Weights of a small mixture-of-experts language model, trained from scratch on English Wikipedia.
Size: 8 layers, width 192, 45.4M parameters.
Experts: 256 experts in each of 8 layers, 32 SwiGLU neurons an expert, 8 picks a token, a sigmoid router, a shared expert of 64 neurons.
Training: a variant of SOAP for the experts, 10412 steps.
Below are experts of layer 4 (counted from 0) of a mixture-of-experts language model. Rows are named router (the router's row for the expert), gate (a neuron's input weights, with its number), up (a neuron's input weights, with its number), down (a neuron's output weights, with its number) and show model dimensions 128-191. Each number is 128 + 24 x the weight over its row's rms, rounded and kept within 0 to 255. Numbers have three digits each.
After each expert's rows: a language model's description of what the expert responds to. This comes from a sample of Wikipedia text that the model never trained on.

# expert 19
router:135112146113141110131132128115157121111120131107176114101152177102151132114111164084122125064136103125131055125165133134074123145116121125097125131156120132130121164120123135134105155162096159
gate0:109197132081148185169119135084135138136127104132128132122140131104160161131179160124099154109138129070153107140115134121104096134138084088116122148118173108103133133136120111110143138124135103
up0:165142144144109163158105110113171147123149123095103141113122093147115075166147151127094104099148147109138112167144137116153144127092161172170130118143147127128155084069117144152150116124173123
down0:156067108117167145111116115154175105154123129126103124151117131175146121118137103118170154136097124115081122136103091107163134059127136140111097108143100137122138110139136138129179157116129127
gate1:178141151108132161094099142141127166149119155126181099136131183110075114099087092127121174094128133091155139126136149161127130130136125088166132080136158108149128141098126127144111171148131104
up1:115145112157147091101103147149144111132156134132085141129109096170141098164173121154113158172136126104160138129168122135114093143146133178087122146077148147127111126126083094092114155125122123
down1:137145187115146079104110153118153140146107110118125095122129111141149111115115123112126087127109120125110162149102151114126145061141109141118152114134137082102094132124165171164151135159132111
gate2:117175145134136092098127135127091168127126141099187145127085065098163140144127159128129142103116112190116122104113151143133066142126101140144124089140103128084093157165157116113109162165127158
up2:158119118102173137156118124092123113108126137115186169107143072097127137101159103160113161120144154169162133091150138126121117134122124154169176122141126110114100112157099110145139119105098105
down2:119137205125141132091121180155147112127094156107119111097130117087137125149167132158093134153168102149123132130092151152168151112108095154156103106097110123114143113113136155125130112107121131
gate3:168113141118114104148126159161145079068148113162123142129126124119130123106125157077051130122152141108134122156156130141095129088136124127147143125173120126156132146149144098101122156101128150
up3:072149119115127124114147156162134134124107151135136149155130165141108077122092120119128121128077138155170111108130150126110165134104112116108088109118126185128098100140116123142157142140166128
down3:101126110104073119136141133123100114106090104129155178123126129158122143155085119149153113162112060130154137133152140133122160130129090122112097145118116121168148117118099150146129129122105149
gate4:097138126078128110092131136118135156128100122134140126150097124140131139080162151118116112140151130137144119149133128187137094133109112127128093107119150106160077144135109121140124142142109135
up4:127133114141122132118119070094108124098132130105117117163128148083132168149068154141141155126110110165102169124097143123151123120122098110138148144111106128157152165097115141149159122138122134
down4:125112123162165110117130123151128171147156104103142106137136069150123142145142131121073170132107139140128159110167156108140096109122146115139113152086145149140095122121115114108103098125152145
What it handles: Sports-table and taxonomy cells

# expert 26
router:109108140117113151164120109116141170091137104134139134127107130120140155126132123131104113115198098118110114112083082091161092139132102077144152102115140148106118167148155110116112132165147148
gate0:118113123149139119122089145120098140137181135101119120151095141122130135132157134152091067136153110164129096066124066130142099118121101111110096111109128116100100152114127112126117100123106145
up0:096113114087079130140099154138113107137123099169083137110119152099169125134124103153143134157140115127126087064143130130118114120180151148141145120137114096125111137140156111112133111205122128
down0:111136129106157137106096129142126139143139083099061163179147103102149120161095135181125175173126125153125112088142138107165106163128110115141178121101150141115116179100125105145145127124084146
gate1:122145147176119146131171116070121090111158161139131143108095144136088133136144127135104118152132125100146107138125129162119098101126117150140090093130139141100112134122160138125154157126141117
up1:116138126174104118142121108122148118117138147167131109179172135149111118114139125154129129147141100131092153140132122112183167156110182128148137127125138129082114149120111144115104126147136155
down1:127106143101155112132161147109159142146132110121180121117067091143159165128124138187110158147091146151127128181104099125155151144129163122140111109170094102131108151084086105111120136133145119
gate2:128136157106110079159161156077131152126133078154107163130142073080134129161165138157077113119139103123106117157109148141109141106109160129150133158113157109109168102126123112126108143142137134
up2:133123133106147108154145137157107154130164139153109135123102095111194098129154155123070088118093082126113134149133117085124154139136125177091122140115139144129155144184156144067134196166127168
down2:174108126140120137160134128112161124179152125178142143135156109136167072116131089112127116116166115131096151121150141116088093092144137115102121105101126118119144162143158095092138150134126177
gate3:111159137104106119112143081093128108105133152108106127115086141128140122129156148110095126127141133135175124102138064139161087155124067129147142132137159110109105150113111118151157154202142134
up3:140101125130147162111121081120120083159129142089104118149127100137138130125127128111141109136138106137160149125153076107143168114082131103151132139082151133133141109177130154140135084099105102
down3:138135142100132151127162082123160113124120144122126115108168052134138124120134153107123134098131134089175144095115108162124120156132160117172122162101144123111152168110125136130097157131165126
gate4:155117127162147134144136086106094107106143135144152158147127134140122137152165117137117108108143146099144130140135129095112136115123156136154134143106129119094137136123112061144105176130107135
up4:131133111090158110157128140108103108143153166079112132111204119138154109170146131121171116132107156120120127117095141125114125119098137142120127130141119137135155122086111111092131105133153118
down4:183130161140142135109138107075085134136139157121092110123093118102139128122147104123150099161145110080117088131113119082103153140125055107110108096123133113095165130134110139159111157134164147
What it handles: Odd spelling fragments

# expert 33
router:140126134147172112123116154111119108090123112122184101117111189116117140148131145156124092108117132165127079136122142135137083156138137118108138119148142140151113211121132131144126129149138089
gate0:127153110144131111092142148129124120115123135137183102145097126155109152146126164129163086119110144133094120117091128175151141145148092112132113118149164146119096190159127145113169165140122129
up0:115108129077131172154111084143109137156130106113154133159130122102155111079106126131084099131146123122143105110125107144177123119103111149097154081096153098093123140133122121089100125085145156
down0:122132145164127063134093094141097104176155114107115100102122059137135139090107116127133105131133121136125119150138112139140131142121115081134171152120150158143105077082103127146119110126132151
gate1:135097128118150123161107084100118153108141140113134107137144148165104091151118131127141098143121113136104158152167126180170141168118116089123133114186160134141126128152181133114142135128113089
up1:180128130091077116106152160143134127116127142111087145113144166112151128161135147067115124111117155136155186139106115112127125120110113115114153133088175091082112119112072081119179143112129121
down1:128144097211102140117131121144149089074113125130101115143140153100158104144138138115058123169157128120130116090149121124116149101082112145124122121109145128137157094110115128128164130110139157
gate2:154128088121148121134123143151121151114128147114086116112090159143134113066157117133150148159111121137126093156092121128150098109132136095146112137170138097140127162094097144140139163109123102
up2:131149146145122121091099135108130139072136127139142119131135101114126160111163140143123125132170111126124123108109145129125168112094109107101106131141114128169165147141153087154153115109129143
down2:168109187112151115165136150141142143067141126128117116103103062142133148156148158121139133149110125103080101172150080111114112117122141102127108167173117136152130115139151136113129131090156149
gate3:070170127143142112150140116140087108091128094091162099143148128127109142135122124158114153130159127166118138117092108104167129151116109116140152127154132102096071154116145108114149141135163102
up3:122107125136132152144148137139132132153145136163109083122083121117126112093138107110117124079161156117117112076134108161153142113153109100119153144142090146129154136089121117130103138147148119
down3:122115122082125086142107137129132172119133143120122120085095151137126144099140147103115100143149172135100099143148151124160088100145124099129131097065164168135149133134135117102126123160154166
gate4:130150125153121123171135131124119117129115132161109125084111120155124148154080066158147135104092136161125121129125098155110112107101120109129157164125134138109136149141115155194110101114143113
up4:112123131123123132150136129122151111141170104099138140140087148127111134136129153105135139100143149153117173094140142167127097140103102102096127135102122109083147165102144155142137134081082110
down4:103104157139107099161094113098135141163125132125107106130131106123108115151133163134112148136141098111092161117074161156134133143102155088128118166098149149096123116128095112142155089125139131
What it handles: Prepositions after nouns

# expert 52
router:089162134188139096101147100158140131139160124111151111108102143135135133119138110156126104140133111150113103161136122107154140142115156142051130112166107135151131144111133125127110113165105207
gate0:122164122144131128167132097100152116157117141127107112063121132131098128126131078102123112111165135131105125152124126173145158142087144168103113154111141151141163126132089146173138121111168124
up0:139137140149100137135117178132123110086082139092134133188132143137157121164132187164156115147157135114161088147158158108140136108145109112167138111148162120118134127113127106116171138135131142
down0:097149130148147127185142126106119112151183126101142157141108110129104160154111133117121152129078109126145115155146152136133162138118144153157157158091179161136099115136150139143090128164122141
gate1:115124136136089155104094083109086108127142128126158130118125130138114149124153142124150101101085138176143110120140114128111106120126155131056151154163091142096117120099137136083173100098153145
up1:114110139164128117140124082130132112142090145107143136136157153145146145164105125124140133115098170100138131144116130141080134110138145088113149151122170094129178116142151111102078103148131140
down1:149141168131142114088119159086135134150133124104146183133136166142128170126143165165151131104131126166166120132114126095130124120126130131152121151145094120097142121120065165174110095143156106
gate2:100137120153133132114115119111129110108145109066137143108137139102107065080182107128151127124113118101093136134147114129087179113139129119094146142156105134181135166115096140121105171130118141
up2:084152125182119144096125097152102130123122135094148144139149150118135090101140114128099130147155102136123126098101127122128104147170149147139153141131142134140086170062160160133089166105074124
down2:146097130124160159121126148141123123138096124102155105133175148139130142101183134135083154152126135119110112107132109123150184143154181137148140130142080117121081104122103106128111149164157102
gate3:097100120085147117145120129154127141128134167106118137122126150143141214154138115145074143148083066134124102138138171128122117104136158116137098128143167080177147135197136118129078150120144183
up3:092147150103172121078143147174157158178128122151161137112165102096120163146146147127105136143100120116120116148154153131109157135125119104076118143147120085092158137147129122137134117111111142
down3:134109122114123086111158120159148102135160183130104139089125119142151133184080122129127109147077133119119112165141131095118184088149150100127118137093094157161097117160109157111094124112159133
gate4:109133161158150099149099107110118164150105162115109131160131136111134146141123125148105103113140118114133120136097118123072127134158133172075144110118153129116110103158136079131125158086143133
up4:137182146093174176111129136119108132167104128141184166115107145094140178114160096098134119117137132111151146109126163101095168118108114146060145135159102148111129145135105098132192134130121137
down4:076132108097120125172114131171083126168116176106150143135131126132114108148133151118183137151145154109099135117140151141110128134118161173126118117130086117109162130101147093117134076136100124
What it handles: Numbers in squad tables

# expert 30
router:109164130144168115115132107115112129079130124131157111138133163119130083143123134142121084096142150186161103142148134117117112114105153085123195135113139098122155161142141148136105131163149130
gate0:130139111107149157146121143079139074069101095165122161119134122106084126153147123132119144098102163167118158080131144138130096095123110083155119090105148123096141144187140164129127117127174126
up0:117145139121096116147156124113129160121131136150147139108145143145135153121163121163143131146128104098138139165104173125114141116115141129136088091100148192111132111108112148111147131108168127
down0:116140129119138125149093145158135129132122125157162145122097106128175159152151099165085125114117127138119127136120119132161183103111143118142086106147138132119127107168129159103130114135130066
gate1:103070105158150138169101087151155112122125113094117142144110096143165095120109077136147141122130116068142124168151108122151125148146144128164137143147150133124143143125110167102133162113130151
up1:128125113103107154148144133122111119125098125108124174122146101121120120149103157157154099075137137131156088128164079178139084104100110165131156134129085156127126136112134113131124119125107092
down1:156125153109138138126145112101156117124137121130122176172104123108184143113108108128156123104125069133164157132137060122115126111147181181101138156164113129147110166124111150113119142154132132
gate2:185164133106158104155105120117113133134106112080119102143150149129159114090138088113153119156179136110122129115149116127120146091054127118099144122168133094113085123180097160123120121143085164
up2:093167144184172137139127104091144089097102089124112132120127132140124137134113134161153127083096143125110132110136114092146095108071123119163130117101151151119092147152121114108128129137099098
down2:119180137132133090137121093127130135158112118169116132097128092103110139084142168125135169145148111140139133103127130123183158090121138096108103083113132123103118098093128139148140146120148136
gate3:119133136146128109140104109105144115135143121038124154123143099146124111138164140158105140128133087119090157143114075132119109165147138140142138150127150127079161185096129141132158135138112137
up3:155138139084107126140125079099139132121123133127105164161134164126098115153105176121133102091111128093138122161129141122145094127131163097136139158123083139111189140110146097143140087150144115
down3:131143150140077151109160114174086112131112112148138118125126134126082103115141171152152088162108147134150146107120091132124148116114131128101124152119101122108150115181118121144106122111139157
gate4:113140123076133104123129121109168109133104073142126127111125118152126139135126120096128099137146165103123141127149089104120100152085131102122109133110142152103114131199129159142122150103136146
up4:091146130137160136113119101124145115134154141131096139097114122142131136128073127097087110157130147159143135107128130082138156132184154166157111088124123147105146063108123149119107134119140149
down4:128111070138115132130133104135141122119138125128106175156147112141058101159119123100171163093152139097086134179125127135122119103129139140139129113124137104135130122140128091097148145101093113
What it handles: Prepositions and conjunctions

# expert 15
router:109113159117160149128116141149172125096154163093146112146117144118102171129120158143106135103153116152150126105133113127133110171140099081111155128146141135175117147115131127124090166135143166
gate0:080181136118123161120121100152116144149137159134117098121104120098118130113161164106110115122144123124133138178074107138110132143152148184127159149155136116133118104121129135138132091119163122
up0:158098114120081107143137134113115112104154157091123120128193111150151073134109108107132134152141142134101105064135128150109130112127140136126167087104071144107158136116143139151161124127148106
down0:126062165123142107069123156108143124140158126126123105137125160139200164153137100143088087122152091137108112130158139153130103135088134093120098097144109142162099167118097127154139101142086109
gate1:144126116123145112139113137147147129116178119117123166102125068077100178096150111116106108109119151144102114119104127148148068142119086124137152146129113149128087172124154087102168111121102141
up1:116107138160099114136154097185134117156094117127099112128084085142116113170105114153132109083166147200105128108120108114144137102112085159128099154109161100132046135128105175117161134121133148
down1:133097100138156124128124070127114117113130126108144108125105147143141136105113134128118148140118082141140144128111094119124156130081155147098131146134128136143128113106120134169145108127158167
gate2:157129131086185124133135146112130165177120138163132113130155125121108100142160112135138116127137087148137140113104142092123112094121128118144177134140149130140120126160165126153110106170107135
up2:140119140150119121162158135157133110088127106124120111146111152134135160152130146154148147136054162116103161106178151139132127125154130064106131128103108101140130123108153136089158135120151142
down2:105142130121109193159113131092132168134087101070169125144159131118125139172143125144144101135110122100086153128140127109114134148106148132144146154129154123097109126081130133135140107121127114
gate3:098092139158098091095138139118115146098124125118114099107128138167101160155151191138093085131140146103127144149128151113122090137094113158115139123146129166107093134126128111101156113164131153
up3:066168113133130113120098153124117092108115157175114111133093137111088103135091160135125090148135129130139107118134130210125115184124142119072138139132149132147146108105159165143136157112129146
down3:081134183147103149086123139128135085152164126129118127067140113116146104140143159138121141161113090148133162154150139149139095104108158147128124123115118125170128061120108083136126136144138158
gate4:133147114132153104108130153132123092169158154125129112099141134148123119105115102120139132146127121129176177093130145110129134160145162134150148127132090132107147124165152093129116117138131139
up4:107128117124117071131129116107116119111137126119149090107113165110158107098140156106143173078180109123112126115122120095096116153143121112083139175135140182094118087135166121088097075120152081
down4:153097112188108117105173143111130118136124101116130175139129155131180109137155135085133105165130122119126106144103136109091122119100154117157137095075112106115109162159136106162174118145088130
What it handles: Surname starts

# expert 5
router:149146153133125166133118119109150099129161140138147170153130164111151099182122130104135094104166114145132100136145145120115151125109142095122145101117150158184099163130161142111135137109148141
gate0:162140123135116122132116150143111152178151134119088132164136112093121135168159115086137141126125091086127127110083139089098139140097151110164206113153149148183144148122145160100122141106139160
up0:158111072100056073115108120083112115117115128129125134102129104126109142113161098145166110127103109118105121151089131121100164104122139089092127121121122156116152127122130130122146092164152129
down0:098130155120135142130124110162164117138126148145110145152150089132177133164183133125179136138142111122160106116152148133141156124136110151130136104125128152136112172114131175101146111101118091
gate1:154112116138124133179114159115138106165160107148143119132154097143142158157107129109134086105142106133147122141147121178113132145131111147152145115142126124173158126138113110096103166141127102
up1:093130085102138098128140125157134133114140114132174131116107116129096141159142113122112116129094145143121121122081105094115081120131184106091092142138150131095107149137136124148131126048113138
down1:123096129132097133120098090108161091123141106180110134159148122126130110165123089128168079129141117144137086159129144132126141125124140174105184164122166071087102135129118163099122111109136116
gate2:123135118073112164118124109104154115161130117115124120089162148091125165154129132103136143157139139098163159113132104128087094155124106135106188097087086111134108139121096153139116089109090121
up2:130099117135121110134125123148138119124115103122138154164116122107120086150142132149092120187122109137166135138140110153132089158134073139111096112120102130130140095130103133138093102143154131
down2:139141157174108093163164149072123131144146105090129118114117083119144111101117103136139149114105139125139142120111096070086137126136130130106100125120102110131122164134136142099111128145149102
gate3:156191147101157123120134152117107081140121128114103117139155118125135099158140116106117125113122079103126120112104124134080090123130150109129123093153120117143125192115133125125124164155136128
up3:177138143120108181118116094100145151116139129100095105164123108114081139080159123147138150138122126080078142129139111139102103105149141118115106106096103097168093149064151122139101121101129164
down3:123135150129156085147130149118097145122125130136115141201153126113124116143136121145105126137110072151110096125132105100099166133162119155168153126089132113147068093073117111173131091110130105
gate4:101121117104122123069130130123114167105123154117087153133105130083087118135179094149110152108160170110137143168103131171094100150136112159156144094155121114155155123108164153105138171117129110
up4:151144129157150163110144134125124157104109119180123134131127111147160129091099077125159118158137091093156101120146128195135153099184148094144115159115131139114143101110133128113129156149139126
down4:147138130143151135120174137141110102116135104182116119149133121111162146099130100108166076127127071141150113134107132084118105124140082089161174114154095134157079119112103126117159094126127100
What it handles: Place-name word pieces

# expert 4
router:154125145119130137123128155110087155120134123137161148119120149096180123117115132068152097139174078148155129093128140088121118135110145119078139142118171158179158132148146098106127082156166132
gate0:103121127161141132147144138101083125080134115084124137136119169135124140193106123126147132160107159120148142099095200147182090093102109125102083136140168143125160137123152146106148117155152133
up0:125092124123128135143132113115148148143120131151131112137143139163066162085155084138130132117167172171133134166119142144123151139161111115139084159109119141132126135143077097108139138112140160
down0:133112138122117140140128130118085145108128096124146138140125146149126138121142111148113105128098151120153151073153125074155109110137155131122157144157123146109164123133125178132136106132129122
gate1:154141129107177141133151131159106140141125088174144141070149151099147102096148140095129094147142132127191092116099102123125137149101161111086120179132138129158148100149085118113143086131141125
up1:148105094131110085175168131127110104105123113088132147171142103123158161087070120157127122119119086106100162124152128112099098128115110185118113124164135114158131066124139160092125099113138151
down1:158128070114157165113149125163119129154095064136112127111140129117178061089132175146110191129126119160133117139114146150162146135139152153135131144113132069146122116130125139157114095135114106
gate2:129130137126145120116117159125097124137139153112145104174139147133135118171108127082165098083184130106133148070117132143160111142092134162130132148100149114116130116164109105123107109131099133
up2:157147115151144110108122135158117097107096108126152130095149111146169145119135113122095141123126165136067139141142110106130133156131116083155154153143073142157118101141130163115150097101156097
down2:106144146154109112153064101150142069144151112092121103177156135118141134124113110118115154157160136101127123155100151161128127116108115095162143142121132079101140133138137139078111129135107144
gate3:138082140117111162138131103172125150135129093136125131099116133121149114077082093122126110136159095086159120137119165123125124146120133142110104132113092139157123112108084096142096099122146107
up3:176145092143103081163094125158113136086150152121133143177127119139129140127146135169171113136109114154111135109141094089132138084155098141139122133148148119100156097136148138123105165119089140
down3:143102177127128110113144106169151139136149117155159148112145119106133167084133152123113134160101114133165128055118103122136169142114127146113133098156110134112133097148134110115088153147172136
gate4:087113107119182144133147121164173130175086132126151144096157167116130107137073155132115124141141149137151133147099107119160165157141173116123084171134113144120116118131115124101154149107117143
up4:136164121126180141152124150111147123111090115164114130125119142095151160101145127111184109171148140131116167136159126143140123135095155094092050114143133120119137117140101159126133138136138155
down4:143120158137123101135100149101154103083136122124146085130146097100083122150119117181139154115156145097148096112147164114104140140116151127146125163120084139157117057145115114106108122122120110
What it handles: Given-name word pieces

# expert 47
router:108134154117140158115086146137153110088152172087150109131114137112115143142113134146101116098153115147121121104136124113153117151129103086100168133165123145162132144107135124108083152136155161
gate0:132092147132102177170123107116181118119115087169103156116135144128091129143125122112134108120113148137077084177123123129175147126113150115160110108072113074138145110095105148131130111118116113
up0:121146164168118107151119109117124124152131126101146178118092139083126112130151119148132138112110103158088156117176078088134142089128092156119148113137158159123119140100154116130121111103127108
down0:088139103095169150136103131178135114126158145127139129129092058084130135130114143161124124123170165132124138145107146144112113153135131101086127131169144131160122139134118101122087158071136158
gate1:165152126142132119119132142122168125131116094155126103133152169120122114150113144163129120117096183127109049140072115119153118112146168122126170116098125098105139142086097136150126117147112131
up1:150129126097148149138116123085097145125124127135075179143117136102132123137125107111121110107165116117154136109132095166119114127104161160055110078134146150157120107100132117133151120126113091
down1:158104106170113112109161163106141140157098111111133126137081155134131159119110151193093071125166151114117127088123125183104134122152141130154111100114134121055138145107132144123142110146128133
gate2:128085134138155097106152153118099109111208149096095109132149140133114140135119101161094126122115140162120115133125163153098119137091107107133080141122115182131116157152142122081138178137148189
up2:135177112133127153136154149114151112114146106095119175143128159124119119133137118116120152107118117122155130112140165106150132146092119100128149108152125124095147106141115125124118119088115070
down2:127145055116102121133098104123160120137111130139146170137095073149120124079160138143164048104157117147081143135121123130120121103127126175139124127158175153114131110137094097102101139109137158
gate3:095104121122133151110154101180164114111145136095166093170124144123078099119125149172155138151100106149139106184124110070108162138146195134127166125133144084107121151154153108094135137099109134
up3:113158109092157148078149161132142121122145134127095144117114089090073130131137081092113107090134108156132130102125157123122163159124101088126129120141126117130122088145122082062144113136139149
down3:145145164124117131066114111125189141160129115139143113086105125091091115071105141156157118119113097141122127119129129124121143141132118109139158135109093132083136129097107118081090150111111125
gate4:121174111149140145119124161037127117116120135091143146138127132071115123137130164121179133150119162128129125163118177139089116099152142142164115084119158158082123143116119142135137104132133113
up4:107138125139142129145125164158121177084149114045103153126113155090086107146142147135141162114105119144119127045102178093113119124150142100149124111091126133126145152132097120168174162098168143
down4:134128111133184137147124129139105154133134154079142110161099110107108107152125156133080128135111141108110114090123141114140123125106146096120124095161111132146101164108087106122129164162176088
What it handles: Surname first pieces

# expert 61
router:112139138157131110107107132118148121084168160116161141154151138124123132126123132113140113132139165150138125122135104112095110131093164089138145117126129118138121145111133139136101122143157140
gate0:149111116087113137117123105115179111123103166095116107136109098127151181158119153154161152125181154107117093126143091097133129155132144088145155097108144129104131147105138083116140122138116136
up0:152130147116092152130122099139139141095158122097154099129133141114105119161124185141113112177141115121158102132153083164118140144166150136151093115139104150149152090170158141106165097147137103
down0:170148190078127104132160127168134174149148159140099095115120137120080155116129145141089133122119077121127095144109138105126130123144089086109123139112140137117130148138155122138145146105137097
gate1:108145161157048142172109132126137114113151154107129150162137140145121117149125179104127084109114114086147138113092138108103166098136099162167102093191161110132135086091159108114109142113148136
up1:174145134150152180149129116146102145120106113126130121126118153114140083108093135145110109157096128116122140156166115134138101131118114115099123111124118090096118122165113124165111087151135088
down1:123102121090166124157122124128094092116106117136146148127136164159147147163124150111132106131145151097126121149090137144116124115107083139147130119170178065136145110143149104140183112164138133
gate2:122138102104155100143135136153139152115092132077152119117136141136148080114093114110134155112030137109093148121130132130149062160140109115100100116096145149133126124093147124121125141122114153
up2:128148119155104143166153142144121120134149145125140115126092138139174123115152158122105117093140101107115138140131151150131115120179128145087110101124150112127134113123106149149131138087167138
down2:108137104143136113136145111123136157150078132128098147146114107157072139152134110120116152134189100187110141105147153116140115127098116140144113107126134100127146139148145122121131128150152096
gate3:125104096119139126145113136127140109127132164077157112100128151155152112106143104105118120119085129133132130093127113136099119144112127140090126108138144125121134145106174172131064119146171119
up3:121072093116103125143090102140163167084076130108079114124117115089162084123117147131140098109154139126141129121139127151165083145133128141130108158127116157137131151122130142103094133116083089
down3:129127079143130089125134122127141131119095136126135102099119132099098134146143117128103153143122130143129144168136110120113126109123100175105116112152103126120122167123122117118105116143121116
gate4:177131124137137119134173167130096101142115170179128099108082110093151124118121148149101141139107117100124116112137118087179086105099079122115105132081169102103075143120103108164158085102140099
up4:152153108172158089088137114153089120093127131109138130114138131098108121077089154131132145153119132123110141122140153128142088138149125104113140177107153120141110117111126190174175126102104117
down4:125118127137164129124137143143132101137168125137118129153160096103146109127130131124134116141103103164114096085101131137123135152098137134172131174179142151137146152130119164123148106134074105
What it handles: Coordinating conjunctions

# expert 1
router:120142132143124108109151078139124119076135107140131132108143147077136117087124167094145117124173128122115114129131098148126134161072161112114164119086157139145130129116188117148143127151137154
gate0:125153136142148129109161124096149137085089138104107090098112153125140175129115166154129140126114154116148130138101141165126146127139145140072132127086170138133106182156155136170092134094151140
up0:132138141141104134107173153083150127141168139143130157166100097098186130114117142111127172125114097119130129140121124158104135124116117112122140108111104109146075126148126107104132112190124121
down0:115148163100163118151109110157082136137136148134108194129145105131094122118117122107112140138122123164135077193158134079152173131149078110120133131127105135129111169142151146123150103166098146
gate1:118113151149121121083121080180136131093116133161144136095123108124115161124177095080139071141141126129113120085121141124092099134105100143129084128111145130102123123079079122137162119158117195
up1:141138130111136087111118110124133140184157112077147161129139106158121127134114111123115131114107110122159134144120150155134107110178107151177116124170131117177164154179127131134164142123136098
down1:147139105146181156139121132142162131133105177126134108126155126132149123148124115140089154099099128103157165108136140153101114133079151140131111152115116176112135115098134115154094181114141128
gate2:123098158138130137141089093164135132120116072100114108158160195116136151153127126082077125138136134089110162116108121166144122154105119080117112144110140147134117106140142115157113134159152139
up2:132131137095118157149119109134125149150140125130088147133144132127104100147161113099135094110152103143099116136118125158142129170106064104129149139084180121167134117137127092182122162149161117
down2:061135131102130116131152114144123170094110067145129113103118139151115151115137132074073102123107167110100076110101144134098125093134137144115139114110137111119155117139122139117122147150121127
gate3:121127146116131114104098115149120120089135143137151157098115139101126110096157148105115153123108144116097152129149090155144139154134151117074141087117159136101127103134120110074115133164121163
up3:105136149098158103097123103131141115115164109122135107110118114140128117127153102097087100164161123167105142149138101170110134125159105147137127124099116154116106148181161093122177125139165109
down3:159088096127111088173123087114129097116110181123119139101137108170109107138135127106153131145125129128123146102137121122166136120096123136136140102141135110145141133174170103144117105120126144
gate4:162142150156107106134144098128100124105128142149112122104067098149155155108142143168127195119147126136123157126088118158138109134122071094105107123103168127137116159152145124109137144156123156
up4:147167155143118100179131096144122110110123129106128144134096085182141140123127092113149131135124125097123107112138138114098125080144135141181127155132145161137152103171138101132157150114134131
down4:151146153145111129141126175115113187128133128176135096102139151127140103159133107108150137158157093142137123106100151149108089144111136072182122092144180122115126154115176138110136113122111122
What it handles: Currency and number prefixes

# expert 39
router:093155171137125107098151156107120156151146148113180137125087124105127119111167142128158128137178099150117130128155099125114099170133152107121164123126149133126201139128118123143127130171139144
gate0:140124126127157156125130130150141120126117126103123131138172086178125152139171141180100121130148175169180152085187144134138141136130090103090142114126114098143130153137130151106140164137123145
up0:156170136125161116090178158105119118109123120134181132116127089117141071105126120126163128109115097129117123092148113128138095125113150134140125135090128103110119158166146120120126093136146121
down0:138113199146105121080124164130093137159088114125165128128136137115154127110143141129119135146206068121092102115110093143123129099135102165119108150125115161108156101121116115119174100141168146
gate1:118120137112110140053160144124162138129117110129076143134089096120127127121111099105111095144115109139142131172131104149116145164136155127111161136138153157129142123146167122099198117155065120
up1:139117115129162102147109109100092085140164090115157117081127132115135141145118220126118082103103141113133150109163124139116099100127109143098153127118129094153130142087098116163066125138133134
down1:139125110109106115157109152118103093119140145109091165131152131096090139142115103148139143117197156146161111127142140143141102114136125158158117102135153110129152100154154169165140136158106172
gate2:171163123090152168144131168124143158126152093096156138147179152150123097107150110136191125161122127076132195121102114164137129120131165137144114125116117100129160136095128134129138143147141158
up2:137158155144126098135139135118107126126099138137083098157118082109099088154142151161113130124104084119136130158173110135110133111125150160162139150153127139108152126077084172148111129146108140
down2:098147144144150124125063107128089165147131125110186162076083055121096125102110110106138162169157130163096106097126120140114149098142116145122105133097149107134096121142153122097148085115159129
gate3:121143149154137114107176130152144141128115117120142152127103113134155099132160157106163138117131113129145136101152107126109175097131069114115104082108073110121167118137096141110145135133134115
up3:108133120113181104061103128129118131134065043114125123125095121096127090125143124102102096082146137128151159140124107153108130136141113146097129096137113090149143144151113153091129133161105137
down3:136105107108127137157149129105136129172123090134101115166124137110141128111097146134087153097128106100108135133135108118084111135119122114083136125143126119144153176100105139108142164145128113
gate4:148130126094133135107148118124158116147123180119149162110108132128135141137107197176165133136131147111151186140121142121138133154129151119084105142111114108121115083130153122148140106115122102
up4:140120125072143149153107153160196143119145105120092155176192122163137126142110062130097125115136110130123155120095107137154121121106157088129148120178105155163091138140121159132089148115141123
down4:106141124122149109152120136108183118161149144067114126101108161084104159150083071131117084099127139136134152111080149105161154148152083092134126111138126143099137140129098139148152146113164155
What it handles: Given-name starts